config.yaml
d_expert: 48
normalize_top_k: true
balance_loss: 0.00987
init_std_router: 0.00782
vocab_size: 8192
norm_eps: 1e-05
tie_embeddings: false
lr: 0.00465
beta1: 0.95
beta2: 0.99
train_tokens: 213700000
Below are experts of layer 3 (counted from 0) of a mixture-of-experts language model. Rows are named router (the router's row for the expert), up (a neuron's input weights, with its number) and show model dimensions 64-127. Each number is 500 + 25 x the weight over its row's rms, rounded and kept within 0 to 999. Numbers have three digits each.
Before each expert's rows: a language model's description of what the expert responds to. This comes from a sample of Wikipedia text that the model never trained on.

# expert 51
What it handles: Sentence-final periods and commas after a word ending in s or apostrophe, and German name pieces like von, cher, ben.
router:529529529521529530475528532474487512473529484527478477470478522531504529531469526477491478526497524528469521477529471473528500469476468491474525469479479471472523531526507488529531508518476475
up0:512500504502490510492500543557505490569477523445521505553479487488457515524448473490475545506471520481516519495478518470474526517527510504525483537498433495487497498517525494505459501467504490
up1:505529453482477528482509463508487503542543499505470504534507498511476454531476511493473473477488496496510521471511508535446487535498529525510465534500527494497468515453500479511546508494495497
up2:513531454490526497524545506542524472540502487509498507498538534468476523525541505511505521470465507521506515494505499520498455518485515512484510498489492486529462500520521477493492482496506495
up3:485490442486447502507519498516454498505500505503507473524465512460515522479478487481473472500551541457501511529500549522516521525502509523510531478501471503522487476526504495487501525522509479
up4:492570505533500486462502508472495486500492518518500501492447500523484481476522526542484457478455494486488504526497490472521477512450513534518512482483502512513507456487503568471468552468519514
up5:506517520513468496445553521490538519546511516494503518473507539489486497471541529507520506522512526474505494514505493520517530514468533452512495547520488529478504504494486468514454551522523510
up6:477531495464518506491520504489528507503523494437497532518468462446479524544505486514460494495555465513472498463491543495494488539490532490523517498498503486463462469508486541558470510501519487
up7:496502476537475517505498502508485514507511477527515504522553517497480553489465514479486528491513542456496531515527506587490580521494533531508509496469483495489512493468496530488473526489518497
up8:497479511472549503476468508511509455485497503480565455516498538474483489501492501501488487450504509466517482541504472483541481532462472492519535530464495499492516479494509501517485484494498520
up9:524511508487497474519525484512468512473506497503473539536509531485504475506491479499487481492455515517513499487452515470493548536509542493535489527493489531519502516488476467482541507546504537
up10:464496488482499519516534499492504511516512494506527458513443518471519459462486470520486474484504562517487487493505541488531472531477520527505537476512517484476425484467502507488478526477491510
up11:481516507524460484511487475499503475487477507527480501530517507491496439497511478512505484517566479494501486479494488476528531531523519477532478509507521489507474540488497536515457508506463518
up12:524459468485481507506473484503518481513518491476553464463518517496491480501544515523531525490500518494523508499508510496497435494531545478532466452465485534487505510501508497494515436520540468
up13:485475472468483506493515477462483481458500479508483496499488484511486468517527467485558487507477451486510541485484457481503463508482521516550451474492475476507458530536482554448453466459512565
up14:488514507442509526534466485469461542526461505479520492449472483502541490468485471526504513501540481506485473471497533508513484499545507491478518505540529485509467485496539506495538493489528544
up15:514494524480504507489457509503502508493519511515511500529470499483516541502487477536545497469468520473507481499486514514517483512483500501518526501494468490415457473472489503482481554446517471
up16:560500497480509512526459502504509510447526511515514495471520525493518513490543512494503506479483502463505537506465508526536520536490518506488528529549534485508496497473501487513499529459523474
up17:491533460467507466531432457485465523476481484483480509512474447476512497437526504474498508502475536513493483498500497474469478462498498503507497473545458501489499517496534516502483515500531517
up18:513507514460488469510474472455495500523464521507489535473467504474476509510524461500523520550527521474529515505484523529480477458534495469510499495474508478553468512546561503487513473474517556
up19:486475492515529548445524487441474489521506507535493542509520484532491495507474497520527524481441481523534496519532511475468481542495548461491482468505486511496505493500531517483513559516496544
up20:509504501488483484474474499561473514473422531525538498513527484481521500488509535548548471461522535517489470516486519477468504496499450477557539503507509533483504484522475511530503496479533480
up21:523488440508459513506506522516474504536471508471488519513507498554510480525497485501524511461521560483537493519440464532522511487511474533513511510498521563468529449510470545510476518519510505
up22:484478538512496500521491521512499515502466491471522493525474501502529525510517505515509501525450464515489516466517464492534490532482527519518521487460492494544466519505460473516423505461537503
up23:460480512492504511475497479514487513529516506528522471540514500509525502505497526515508498478529450495498502467529481509514508484506504502529485485489477494537506527503489545510467517469457486
up24:483482495490531524503475498452504479491485515463566532533484468495479504493526475503511506531521475509482500503484508476503483491471513529480458526495542483496435508515531514509479535506489508
up25:485481461533535514484501496512473516517532514523527521502510478452567462483525490470512494481552509477479497479490513502491499499519503481563502488473464468515470404456515505454504507525563511
up26:501512510466518515515517507499552500536486521535516479488508499558463513560519484449489505484484483472474485517495504540496531492501460560463550523519519499489465503504519488559524525468478483
up27:505499495522480517558423467502503547516491490485464541533496508492503501518531515480492479504483516465504507487500494514489527533491518521479477493532459487478459527466547495518542495476487530
up28:503509528507482500480498460494492520497504500497492485556483469500493511485440532521491509525460458500527490495451528495515473521509473511527474484513516484538468556486487476502453512494533564
up29:508487453500512477508514481502527486506506494509451529529537483521494468482462501528482488450584537509490494483502551534505464518483475493546471486486506522497492503524476513506485550510518549
up30:456534547524510534504499505460522494511503478498485479490523539506506472513495507505486459493476507524534502466479473505523471524544468453503476461483507475468491467504474546526485499497537487
up31:531451477534512497459465531499484481533536468527513525535542453501488480486519510473469507512489457512460487494532465485502523478498535530503515470516485532507505471534528501483465468487505527
up32:485485535514501552519511469506466512454509490495522516502521472456488477477519476486493531511451488508461515501542527561492480541527477510518506527502498507498520483507521493510498503527484501
up33:525502550517485450516485514538519502504526488464518504570539496485529472505513526511506503516480493512501508513503482520483568523463486515544485484490530490478480506480450552505465488541480506
up34:482494468516508514486527473525520493534480490472514489517482503514509518474509529525542523505486510479508444534485502474495489478530509447551502509499517487486484498540529499522456500449466497
up35:488503492534476517524499504461489491470494512451485505496495534527482442452555454480475497507540498454497509519533518474533480515512511509488512552489536497477486471476516503498509492469522449
up36:430514484474527466499471483453479511490492508493473508442485534456458487491452526488509517503542506491481505494528503539526502527481528522561497493522498523486468490549516509459489495481473531
up37:497453498479553412482503492477493484506455544521542509493507490529468454498459505485532515529522490531527484471522506551490501534493502511534464535478500504477496496484501503469517509491518502
up38:444510510493524514549463550468542513528475532532535509507472476530556508534487487498426497512489496491531526506461517494484479512523507506534458548512503520501493544474527488512475496503512464
up39:552512509497481476492506529512500491526477496469493527507509522495485470502505520473528484542466495531508519467554518527491501523486493499527478421491508507516464508501452542544517491464545560
up40:442485509469529518559529455494501507566532515471483502526501530494485525498571468535540494495497463481519520503525474501483490511510494510483517476483519534560522508501491496480442505474514474
up41:520519547502482523514471486500500544546483499473501535502510537526471479475501529448542539481503489485504501491491486503466549492570492523494493485476537448513462482497476498523560507501548516
up42:508508515495509526505488523528522515499494478505480482490453472438497460458508488455502472493482529494542472498492505533541512456487506471529510516514481476525490435496500491533505535488538500
up43:468525468491531489520476476508494508499525515495492503469527504536489489529458508504530508512499462502477493470489498512507470459483565484490516495532520460460480545511496514457527502474507505
up44:502484482505493507511500511497496517543490513469490482461500490521478533484515485452552540458498510455493478447469491462487494492517516539558481474502503499473485498486506503501459547523465483
up45:518492530485520483501542487521492459499446504479443523473505494487495527565482498488523535507515496480469450569480518501514524509485505556517457484513512509494464506481468525484497517500499447
up46:503501471444506472456500489454475507438520529463519493531526479439519524508483550476489508521552529501462512526512495490479535485516523478524481525516508501466484502475531507508504445492491511
up47:525526507542518497482502511503527510524511514459528526494489485500454507476537543491481464476498498502503500507477527508480450497514458507503514525462515503512549467510486489464486542496507492

# expert 15
What it handles: Sentence-final periods, list hyphens, the and joining list items, opening parentheses, section == marks and table pipes in prose and lists.
router:522529521521520529468531521469479519475532470528465481469463492524518530529467522466485506524492529528480533460528476472527508477486470502468496467480486470486519527538506476526528509514485473
up0:508485501497501530503506461477467530495486511512476558488492495515479520550505512493491465487450506490514526502496514516529487539519501509519482528503516482509480486509536517497500521495470484
up1:473525504454484506499487531530508507522487496489521528470474511513464489518468482529510509503498478553510532484487513489491510489478480521503486507463499485503505454500497505497444509522519540
up2:512477475514500488527505532453497487484446534509537516493483475540518487500479482528514493491530463526509518487530538457523541520535518497521529507454501488500510510452498469474480483484522504
up3:551517527540495444470522458492491508487481505482484523535487488492488486496530494501542447497545530524533541504495512537472513496488487546493527498492505509518501508481453491540483467531522546
up4:508515506462502494504492481515496478495494495492500489510572501464513527496496466504478479492454487489523540525499483491496506540482520534543512512502501486507457493480461457520485468496513492
up5:487519505492530490446484445471493497504499503520494482515523504513517524468536482495525517540506514529545485463526491517475474483489457512483538498520498545548492503500507463507475498476493532
up6:535528515476507515478510448510516496480464523506507507513490476521491480510514487530455473472484491528522510506541566493524525529541531509490501532498514460513538478532500496501510483547504525
up7:472472485532504506518529515547482466497493540502517526460504544528499558528485506507472478503498488490500483466542473507525478493562528499499489498512533500517502513502533473532497527469524515
up8:435516455475516481535530511490516488545505482512461525449496541469528489517476463502476495456535465514497551512486507523498460486524435454525573489525517526558487520459496480469514483485515497
up9:472459516517547518526516511492501510530474512512484481508514527500508469535491467552555475540478514468537483480517473508486548510501501511525489517477554480493507549498475513492531514501523543
up10:480482512516512495486495513441490460505505487533536514503496506516531480451520536531501525494478495525486497491483511531527503540508490520490513544478530519496471542486488517462492477493480470
up11:483506494435503471543503502507496524518504536488474516534473524464478479496532502531505484503539495480471475505519475508528493462498468556537524527488501485493472497449494503508486535480464511
up12:526521508533515513540502553499529537534478504496501519530564461492503518516517502491463496486570478481527484477513502463509502544524527497459491493473508525475442521492498450485486470456480496
up13:457505466512510491533518501523521504472490504505522540502502542507479502475497493454555524505535478502535510477479476494472493459499467487514449501535471500481521496543456532481461519502450494
up14:441553532504522508476431484501502528512509475523490477509544525462515547530475516495499479518507501492511479475488447517497466517537527522488502483471478494501495512528449503467536543488508547
up15:479502489544507495493514498520480461485515486536554521498530568541510510498516499462534506485489530499502472512499477527507451502482506494500559523518513530447532488517479500478486492535481508
up16:492501492522481503527502526497538514499503511489535569496458500499503530519519464497516488518515496529490481482527517483477527537508521465494500557484484479518500495482499457481481464492505470
up17:456511526521487516514510446509506508464541455462520504482503488475501466507519477504479522486529532441489488496523490482514510532470537487521517472527509477495496473514468489486469477512538510
up18:438487462462510512499472487480458510523510453510516495534532483504486508551488484464480489514540479501501495454456523538500526548537482499503470483481525536476494494492472503483504496479538499
up19:496509490484490471516514492496470494463512519443479494537529496520499526509537458505488461488525473498545484468503494508515525543455535465475483480524520506470480466507514495533476557468477547
up20:512454510456498494497489522531497516505576545526470487474532532436505474512537468475503539549509514508500501561490500510529490501513481488508546514497527503504514508517500462447511520450485540
up21:509535541469497524460554496539477489539519493525520494511485477518512524494485505505475503516516485520499490524429480489474511508501498504503490496490485520512503520515533485540478521479547519
up22:492507536540465487480527510506505514485534533473466525493487482487490494476427441472495523487479557457529539528504506510470491549486514532482504485511488484518506535534527464478482464515495501
up23:482530538468476482497557465467515559453496523500523510494484526533503470539516505495500454510506477499479500467504490517493488477517518493494541530488515518533501478510544491464456514440523502
up24:525483484519520535462535504497446472502493470492503519506496487509516488495528482514488511488479522507522556482470505548545475525488509517511540487497515536480506524517503501487476516489503486
up25:511508463458507510473476494510500478514522483433464502485512518493506483495494507490494532482542466469487456466465464520505516473496511505457534472508525485493476543517460487485545544494540499
up26:478472469504544526456488500503540486505489517541498525556474477487488513500532515522513523495479474522494497516469558507520514476479453455565494474520489504505452480501476523570489549509511510
up27:478462481448552501515498501518485570490477480482497475468510476490504444522498460456518521484488508531478488514507510474444467477540461521534520509561471506513454496488477505501521493506479518
up28:505454490503511514490489512503496481547468514492469494488443519456500513495461508495489499450552499521460490481523538459503508523494514480499476485490470525481472494526480481512503517451506459
up29:494437541508492511497482474491481526473556512510496517468471520467498546497488506520491472504548517531515460468496535469470524480532520498472490464538508465470518506494521541483483531524544499
up30:545488504477514502481449535531477468500493530521466516467542486499478499494500526483454490540520474524537506466510520518504462503536524525512474526510456520517518489498532488503503497507538526
up31:493526539468507488532512478475546508538506503578518519522511504482443479507527533516510470499525512461519515496508493487477524559452454543526470499494490513465499473466477520493507526538459539
up32:504484492510532486454522497477510481506530509456536497501521514481531514456504518495501524510492462511490526515495505512469479461493458500493483464503522546472508529518535468521460528530475518
up33:499466522510530463456499505474489497503520501562530512530476489509471502490455501500548519512523534485506511559524478497518462517492492473504486486513498465502496509492496578521476506509445505
up34:485525484484574517451495503517497476476502523491462489518493484511550472476540499495495536472525542499527507475501449501517490547541517538498507450516480494485489501544481559540504526461504536
up35:510516513460463516490447485478522502521529508520508493488508446526506501460510525491507485492515499520508482483456497525493509513529491531496471532523562482550479526506506511488482511474486485
up36:527481495488522510471518453482500524504492520504472483485498494489525553531489523549520504528512509458506491511495496522530471440504516522467528492515472498524528554504481502450444493476508490
up37:500485501502499513509519458521518509525457479481473486506470467453512509473506516544534517469482476523518495513514517464522497466493466478502502444496545486517532477493489522505499490492462548
up38:499525497499505471496484488502522528517488457493517503503498530512541512496487509497496493516478530529544505497532538498463508520524476476502458497529506473475529528488483560514517531500500528
up39:533482487468498486487533502480475515544522496480537504536497516539498476531476510489501516485521523506503501470514513503441515501485490461526450509506522476512469534494525483491505464454498513
up40:491496514498472524508473459510510508531516538541524507477503551521471521525492509498501501483540504520481514451478559515498505474513472502472477476522551511514508491458523523527473505506546519
up41:489536466489502496500509510454524529506524503520479492525528467519521450488581515519545527485464498514496543461490513445500433528535510488440526499501496498530538504492523487510508473546514493
up42:488522513475496498510531521567497442521528478541547477499507478509503498508525508505516522482489504521515513504479524531489487512493497522458485471517532533469522490507546502445473507461529490
up43:483506485485514481473500463486473511486488506531460453486465473490525496485524504557520499472540479490500511509500494517507522510504495511540456522482562482468458538480523467494515453521534528
up44:489515495494480467494477519510517528485503485485501468528458496532517505526497501425562492518486500541562481499496494532542523502511534516510492521508506494509481490472533454529479502514488504
up45:489470487499515499495480478518533499489511477511463546493520476471539439466517526501488484495501528501526506451542428522513520522524493559467488498485504500514480482495480484492486534533524496
up46:497490463496482517464502489475513502453539491492484542494504522511509501501508504487454542505515469542482503489465539431506468535513493512555501505497487494510493459540503476515491483494495507
up47:524484484469508481487543498513511504499500448506500519501534524529529487518457499454474446500526473508505488497513529549490526525505534500497533490541491539495483514508515476474493497462535482

# expert 41
What it handles: Periods closing a sentence, usually after a proper noun or number and before The, He, In, or a line break.
router:531529523517524527478531527464478522471531466522469480467471504530520539531472535484500479527490521531477522466531482475534511473481471494481513465478481474485523528526505489530529501525481477
up0:522503535453515506539475513512543488523484518518475528521492537485493483499481508471515441505526499516528488501499482520524500534491488517526515523483527455502509494477487556521445528505501481
up1:511512512528502489531474524523505473480493476519490520485476500492476467438482477535538512533490497545499451490516522497449506512518531524506494537508565490467488500497489524505516524495534541
up2:480507495504490528456477486551498489509463508473465443497487443504503502532492473489527509503489541485506476478490430506545466470589483482489496481467523513507500508493504517522501484490495478
up3:484482507442477498464478471522482509471486523485494541502525528483476496487501512501484455523521483481506512521554539491465487508497506525528499466523473484508499507499456474520517484550413491
up4:512486442486510470545481517494487504488499538511513525511455501470527479515525472529534489457485522502529528533502509478533488534569519517500519492506520505502499527495502463496471523525490501
up5:495487453495523480499525507482474501476491464500489517472478525443501551480465517534482507459522461485487529521492525490473474456511479526555498486497507503473486539530506499472451494479498539
up6:497466521513460517522483449484488478547543467499499527522502508537519524507492470526473549465546556463520471502473548474545460500493483498460528504527486508509462513473521490480533469511511498
up7:491515502513496463557499511461505497507499527470481465517512490468519506517529531496536486531495520506529503513499552507516545521485502515513504522486541487532501506508504470489538532532507551
up8:515494492473464512522487537477508475535544506494498519496500520503474504478518508509522511479500506479472546475493489500570466473534477498520495504523467489501490491474495492487508514442474514
up9:476499502473489546461517532495470511535550516508504497494482506545525499526530520552513486474476480471515514491476507549472531490506515502498494506501457495562542546498508539485484550484519547
up10:503464488493497451479499517508547521500510480463516508546467531509556504497502521505508548470496553545491478480524536523491439514479512488495493512546514489476468495464494507488500527529495524
up11:478494483457507500488461522502493538539527483528461509437493476515514502487480529497467487453529519519498478514465549517488477536500486515484491518483499483499494484508476483510466515464530472
up12:515509502498535489496497496489523489456521528531476481524537528520507493527489513535482485481511482472504447520521493518499509529489526501473468493537519505490501461517472497470491519481506483
up13:502511448476458474497523525501467553479502491496532498545500510538489491476467505520518471469491508480477469503474525479493499499507482481553480519514505511497486481512492517491525518474539524
up14:496490478476463553559512489482514454493549500493501449507529528521493519490517512496478536487515515447523484478473514540525503516499476508541509528519491522487497511486471488484489500441483521
up15:521505516544506475530552503539493492520548515507485460465502496511518494487514485489528469502525516482509441510520467493485460480497485459547507484499581492519531518496493492510518464509509464
up16:511528456491476486482490531500512476494493492524520500523448483455494495470477556450525483511527518486513520562535492478498482479478524494519482515497526506515494469484476497528529528518500512
up17:522547455448473458542468479509540488483563488449516523542526450499500478519494488508490484476507481507520486519487532524546493517498517487504482511553511487480483511514494477505494509506485492
up18:511511486512490467469465498497472482483529479508501491479481512502519499549503514513529484494492443530481487473527535533488450492524512496547511521509511518530491468497534453479542496515495460
up19:505465509497555468499534441470531504498531518517573497474537520489514524493518499520517496531499495486500467496567475476477500507501495534489478534498523505515483551496522482466492456474502502
up20:509497496509513432474526475498514452486493490456490507502527438523522486489542467501535479502500473487515476471525449497518534513522513457470471483527493453499549516485470552490488447533520503
up21:509539489515516470512470528490517513519509469546469500483495530515451523485484502516553479462526521512517567514493531495534522518543508490516488506503530516534526481516475508518505469521509523
up22:477494439511497520534483504521488487528487496440526494478519465511493515511509473489481484477503525526499496434487507496499476487524507525500480512513513505516492459528487481490484522470474475
up23:481512479482472521462524475522502491536496471481509495504502534515527548484497499504501488514505485549507527532474502492481436507510476500535493478479498539528501518516513499487463515520506544
up24:476534521481472497490498511499508438479484513507476487497488517559494508570486486520500509508479480497518514539502520518508495486435545503482484501489470475524538458478540502492488480480510476
up25:515471521503539478495481471502496476485470456527483470494512482503479483521499523518531483456514455496507493505537490456527493534506477481533492492535517485437520512445506502504471457501444554
up26:509490499513487473489502494495519517505516508462487512531494520458492493507544483512556492524488511513583463493503499481504541457492472539513477522474578494490471504485468459551511501493520518
up27:476475489521529462485502531455513514495538479542479531497484509526497507519448515512520480521511571491553495503500463484494481495494450520524467504523470542501522486510509524484505489492556500
up28:506525477467489504518505499496485488509503465462487452472502494521503504499501513513575501427497547545489518573505499521484496512486503519488491482481515520493490520517478471532518538525566508
up29:491484476492503531527471474539535500496467495520505491516475489519497512537500504540478473465526525479505511458505542468497481519511501482549510526502488512532456523508494484482542496476489550
up30:486517449474490491478494484500489494502543497494521530485526499509484549528527491510438547468497500505502465470520523516500492496518537522507485451553477489512504478473506522483466510518524461
up31:480512492522544476527504468490527469509519508519481507478507524496464500479487490513540476509525509549511535497482494496462528524487543543485506490504518527494499531493508496498472487505550522
up32:478460508468497501578537486517502488549462542488530492484425512526530511505470531543519495505501476501475493503492549491507465486505516501481507521495507471523465473504474514490490479523516552
up33:479507499469475478479530484456529509435484503432543522524500497524493492509466495517507495472472488520497478519424489504502546490498498480493482491510491510476470464499461495469493470493500484
up34:486522476497539478507505500452499505486511498521495500539472503489495443514533479527523473507502544495531509530529437526524519512490528494566543532496500510519466540482464504511480497538519500
up35:483475470476545481499467507510482527446497546483515486476506515491497479502479474488568514503494497477497481503523516498525475515512492513516506548531521465480495481528517515454490520510511496
up36:498537473477493475502545474441505503526484519488500525498464526498549492486539484495441453475528512528489495517554527492470450483485469511477477489545496468490469511476523471511495489522484495
up37:505442504511546478500510501479506487526493495515520540488496498486487516528485491552562519494503512506504482503493525434510544497515491494533527482523494525468501508501509496520484482515489507
up38:504503463452507518461519483541516475562511537511508472473498471522522492498444520487564514510535455512482479490530486495489507501492505517517518514510533523537477524505540511460485509504518522
up39:490496459497506517514484540519479455487495495521528469506488500512486518531480547531491508461468507422479469494488473521492483513509509554526500520497504492487482493486510496486539508473498509
up40:501506523460489545532518507534492471547501506494544509500472462510505487541486487511527514521448493520550477481492527506490514512456497501497493512488529496503509466461455560509492513490484530
up41:531492497496478472489518499498486491481522471472514557513478500498494517532449477502523502484513501521530494470492535436547528481493552492523486525526482484474479455496494529538443477493499520
up42:510549489493515512483522519514469516492463516483437448502489514520478498488495535484530476501463527517480465556500498471516491547510519477559491461530489499517495475497511529475514476502497520
up43:460435555537532455477461516458535547493522521487494482476536466507514459469514512493509482487484545491480496476513497490501485558508501492522498478547510458504492513469509474465501496477525461
up44:494477524517487494485496519463483491511527469503512505545498482515515529485476467499505466534511489499462469515509491496469492520503504490506529543509519528535457521549488505511517486512494536
up45:490456517518512477499517457484499538451473460503502510487477509509493553478492536512520509492462479502552511495472445529527463478497547486506495504472477513482534525496477499527452492466525500
up46:533489493499524520520527548490505475493542494504497501473508566508531515503480489494436571519545497531472526485474517507471500496540507498506482490536550477455501517456536492482508497492509484
up47:494461514470501479479507504497487499497525453445525535556497481527492452491519504511537471502542499475536491526525497510511557496508518469489483478492503518501499484485459512487490520567535506

# expert 53
What it handles: Commas, periods, and short function words such as is, as, and in running prose, plus table pipes and some name endings.
router:530529531528527530474527531476485509471529482528476477468477525530511537531471525478491491526488528526470523478529474473529498470477469492473523471480478472482528530525508483530531508525474474
up0:504492507538494506547499498567494533468515511507521516507473517469466510494500462531505544448467549504485515519505491512518526494496504479505502481513493490518519486487513479506467501479550521
up1:459505516482531502505495513497517471513498523478523499479491494484491476510520453474454515500548456526545495491488495548517512521495500517477528518478507512521531561517505540473501544483521500
up2:488473494519525465476487514533516520456489536498496515457505505509478499506497466505510494445521519471499553500519498531491473503483521494531453478513507455471465499484508539511500497509490475
up3:511473490520560433454499507541522506498494510466553487486518455524494487541514482488457467507506528484505465529522530541471514485513496544515521506472502473502546511485500484549510524508524506
up4:497503464488497499468494478457501501459529469473559536479491502542513473488509512486490522443448492519494520517504493502517476493503503501535520498522532517498509444479508504465475493458551527
up5:507519464505516480442545494511488493515477544480499488526525504544511513475514503476466536507532495528497495470520481526492497506428556531494495465497474500496466483487499519478477530523472536
up6:463440517481507522528513503520469488472508531531544492505481463481492483498495486525506516493485486491494479470475535515493508513482558467559517558504511522456447515499527495524498488495482492
up7:476471480496507518522484480499477484480495483521543475498499484497495522488474489503490491516528494513510530480482486535473541517491507468452520552507495449520548548487479490532509471489476523
up8:508482491520507505514485510514510454561497474492525513470501501491491514467512504471499492507481531523533520495494507511507486491494529486523522538552500462469501531524430468483489524534449482
up9:487488498513503470528491529527493502446479507478503498430493542463478469478574506528492504495523520452477512509537492493512519553482509499476475515507483510513486532498494527503451533486482440
up10:482483506468500516494459486495504528491513483474522440558508483513506505500485524486523548489486489485475535507457549474497513545503525496496492434482496515517520476519552484483515475488552546
up11:490458488462475482505531512478522494514480496500494488546524559485524510472484479511537512487510463499516495509521462538476492482504523534455473503479507501479458479514481526567470495496511511
up12:518477521505504523507517495496466518512525520506464501487488514475513486518512489547504532436527495526495439503467524502519541478457476502527520458558503505471513514478501484500503491508471487
up13:449496538533478504529509506510542551519491509500496541503494480473501472527495464443479492520476486560554525499539526502505500519524489501497526563535489497535553494490527522513496516473482463
up14:493498531499477495493472537473482485506495525456520532506463528465488424465513471484520485483504507537531527495552532496512545487528492535528484496511508493499456433508505537530494503484511507
up15:489467547527450495492503504507534508522474475485518499513511501498506526536496483479433505515528489508533517525496489521496479486525488476505520499489485488458531475439487509559481523493488513
up16:482493504528541463477486508516513491474529535507487511560498492478504510552524468549515508519484475472532481489537479545452496524498498479530501512491461442484549498496531510545492520500516489
up17:502525476509548487472559502508501461534495520495502570501515502500489522476477471504499534496513533458485476495531476519524500539504562484492536511519512514487484477488482499489495527501497503
up18:531462516460559492487505497447465472536502473486470517469489500504474541499526477493529520518494500480523513495483538500477507489527511550509478479499517533505489497526481492510495470470493459
up19:509489433536502502558521499566570498496522501482503514462515516497494515479487535502497464493493504473512493513491549491469451500519478513474443518492527486515509503500454483488516485488513514
up20:488507485485557519484512462522527498490479524529485532493470493471551457458492539481491492547516470502478496496506510511497519527458557476525492510514511474501499511474527497494475515495488471
up21:464485488486463543522495493578491534525478502496511497509470535494507521507505478460509507446516510514480505462464540544500495523527529516481494514505488525469473492497513471513506477479536516
up22:497475486495553464512500504529478524563527502498540469543537499465494490488495501463539497484475545505461522493469487495513524464512463481479524493537463481522494492532490479457455476480514519
up23:476491502523491496524534495538462526543490512525509511483484502526484437507501492476517496455540535522526528471508478503530484542501541515456538548507513482485495517500525533485511474497494508
up24:504486500483520511555514537500494532530498519534510518490514517436489490483494515549515477497543485487521494525497500494488491535512521528528531491505553497499539489485488518500468485514537520
up25:532498512510521449521558454520512525526555487460495480496503529516511497452505513496512496544444456492526491557503504506457539485518508564477501484494500504502499510496448513459508499476537516
up26:486522517489487497536487424497531532531520496457514482486485489498458452486478489544503502491490475477515510471455503541524505504468519465498502478482478487506496524480485511497530461506474531
up27:478452548497491482512528481522553542513486490554532484500497483527528466505518488499502471480526499487535482479486512507469481552552480471500497528471465518498485477517490509495578480456500492
up28:504498496545521473493493494485494436561525503522512479492481533474524499501510485463468494514532492519500511466505512490458489459501517502517532482483524513464500503487486479486520504473494472
up29:513536515512536438541471460511522502478512524537521490513456484499460501488501499486473525464499509498544465506534495488469569526461496511520462503533493514506466476505515497492528491470531497
up30:507511495513496484518494526491477520487534542538515494479509477538528429500509553511516507467489460482517463475495490490484508507517487565502483493473489510490485488501533550530461496489506472
up31:493527482486495509505518484538527489541465509550470519506520533513461558504505521494514439485486552488523513496495493500525433502490513487483500520519514492506490497466463497541514502498510501
up32:500511500453526418473481476464511504500519516495506474545501486525506500492487493507493495461495512468487500511515491531528510503502474503489494540447484497537510511505515494518480527490541506
up33:492487498484525467507521519527543520514507521499507531548510529426477522535503521523541485487510535517492502481448523505519508500489511519560517452452495477510520477474507459485486552515488522
up34:486482535498486451462504447528511500530502505499503520494500509460489477442508523499496571479478484491504502493542474514530494503481520553500503515478494488518526470445487490471510505470499526
up35:495473519495500474515496483507448447483522508482508548491498472466518549506539516523532545452473473506505507474487466463505533500509494504472473470507481516492485490485505492461490484529489536
up36:491508501517485509508512487504510512553509517498512543501521501517523521417530506504469465470495477491539543516496499489446457492472468487507491464527468496507475534503507531481508461517510525
up37:523526471553501507482505505501493498514498515530517437517515539544503512483515479491487505572476521487521491437501506468513469522483532481517515518517508495491518508471487460507465510504522508
up38:530500466527506463547501510514475538509509527459492499498486468512497478477502507548463476497508509438549493481496534506486471505496531463462528499525477514487517497511496536525464507512567484
up39:487456475511530517490500510543478497506468539496480512509549490508499508519511508501436526505530508554496492500486495472448509557519487495465469501511497513496515475493492535508529504512523495
up40:518513471459479494515489531461516467530530474477526491491504491540512489512520486490470539489481478504510506484478498493481509526487548529521527494478529514548529515516571503500521493472509517
up41:554482505488516559463543443500487496464475493496524499484461476482526492488516492519513486476513490469531497476504509510482491482556528465485520498529511490484495457513524482462513521492512526
up42:500531477516481490474476485481520486524495465501507452537513518496484522458535537475551511488519492498490512465475491488500516524480491530492467546471483462467440461492500481509494481504489505
up43:514482515529465506487496510455507463498479485523489496489474503500510505529536526538489495508495471523551482484484532446556524534437530493518483506537475488477503498502508563461537488491491494
up44:504510510504451519528513544533533475494480501507464485554489439484487435518471484503536475473490496491484513508456523514506496499489469513522507467485489489462525536516475492469466519493504500
up45:527476500483527503467509483516502486491525485500519464514490458496453440497530485523534541502510524485479485510498480497493508573498559473488485498518524538474476505482510561493529512477471509
up46:455486504511484496475506551515531463500450540500543502502454495490538495478524528471492472513483474545514515485513507508449473526526493518522493462507499473505535510501516523496469497528491490
up47:527486533505571523520445509493481477488489507459487488489498491520552503474520437531500498498507506533499461517468510545480515530496561493492451470501478500475525482490484517445499475503478509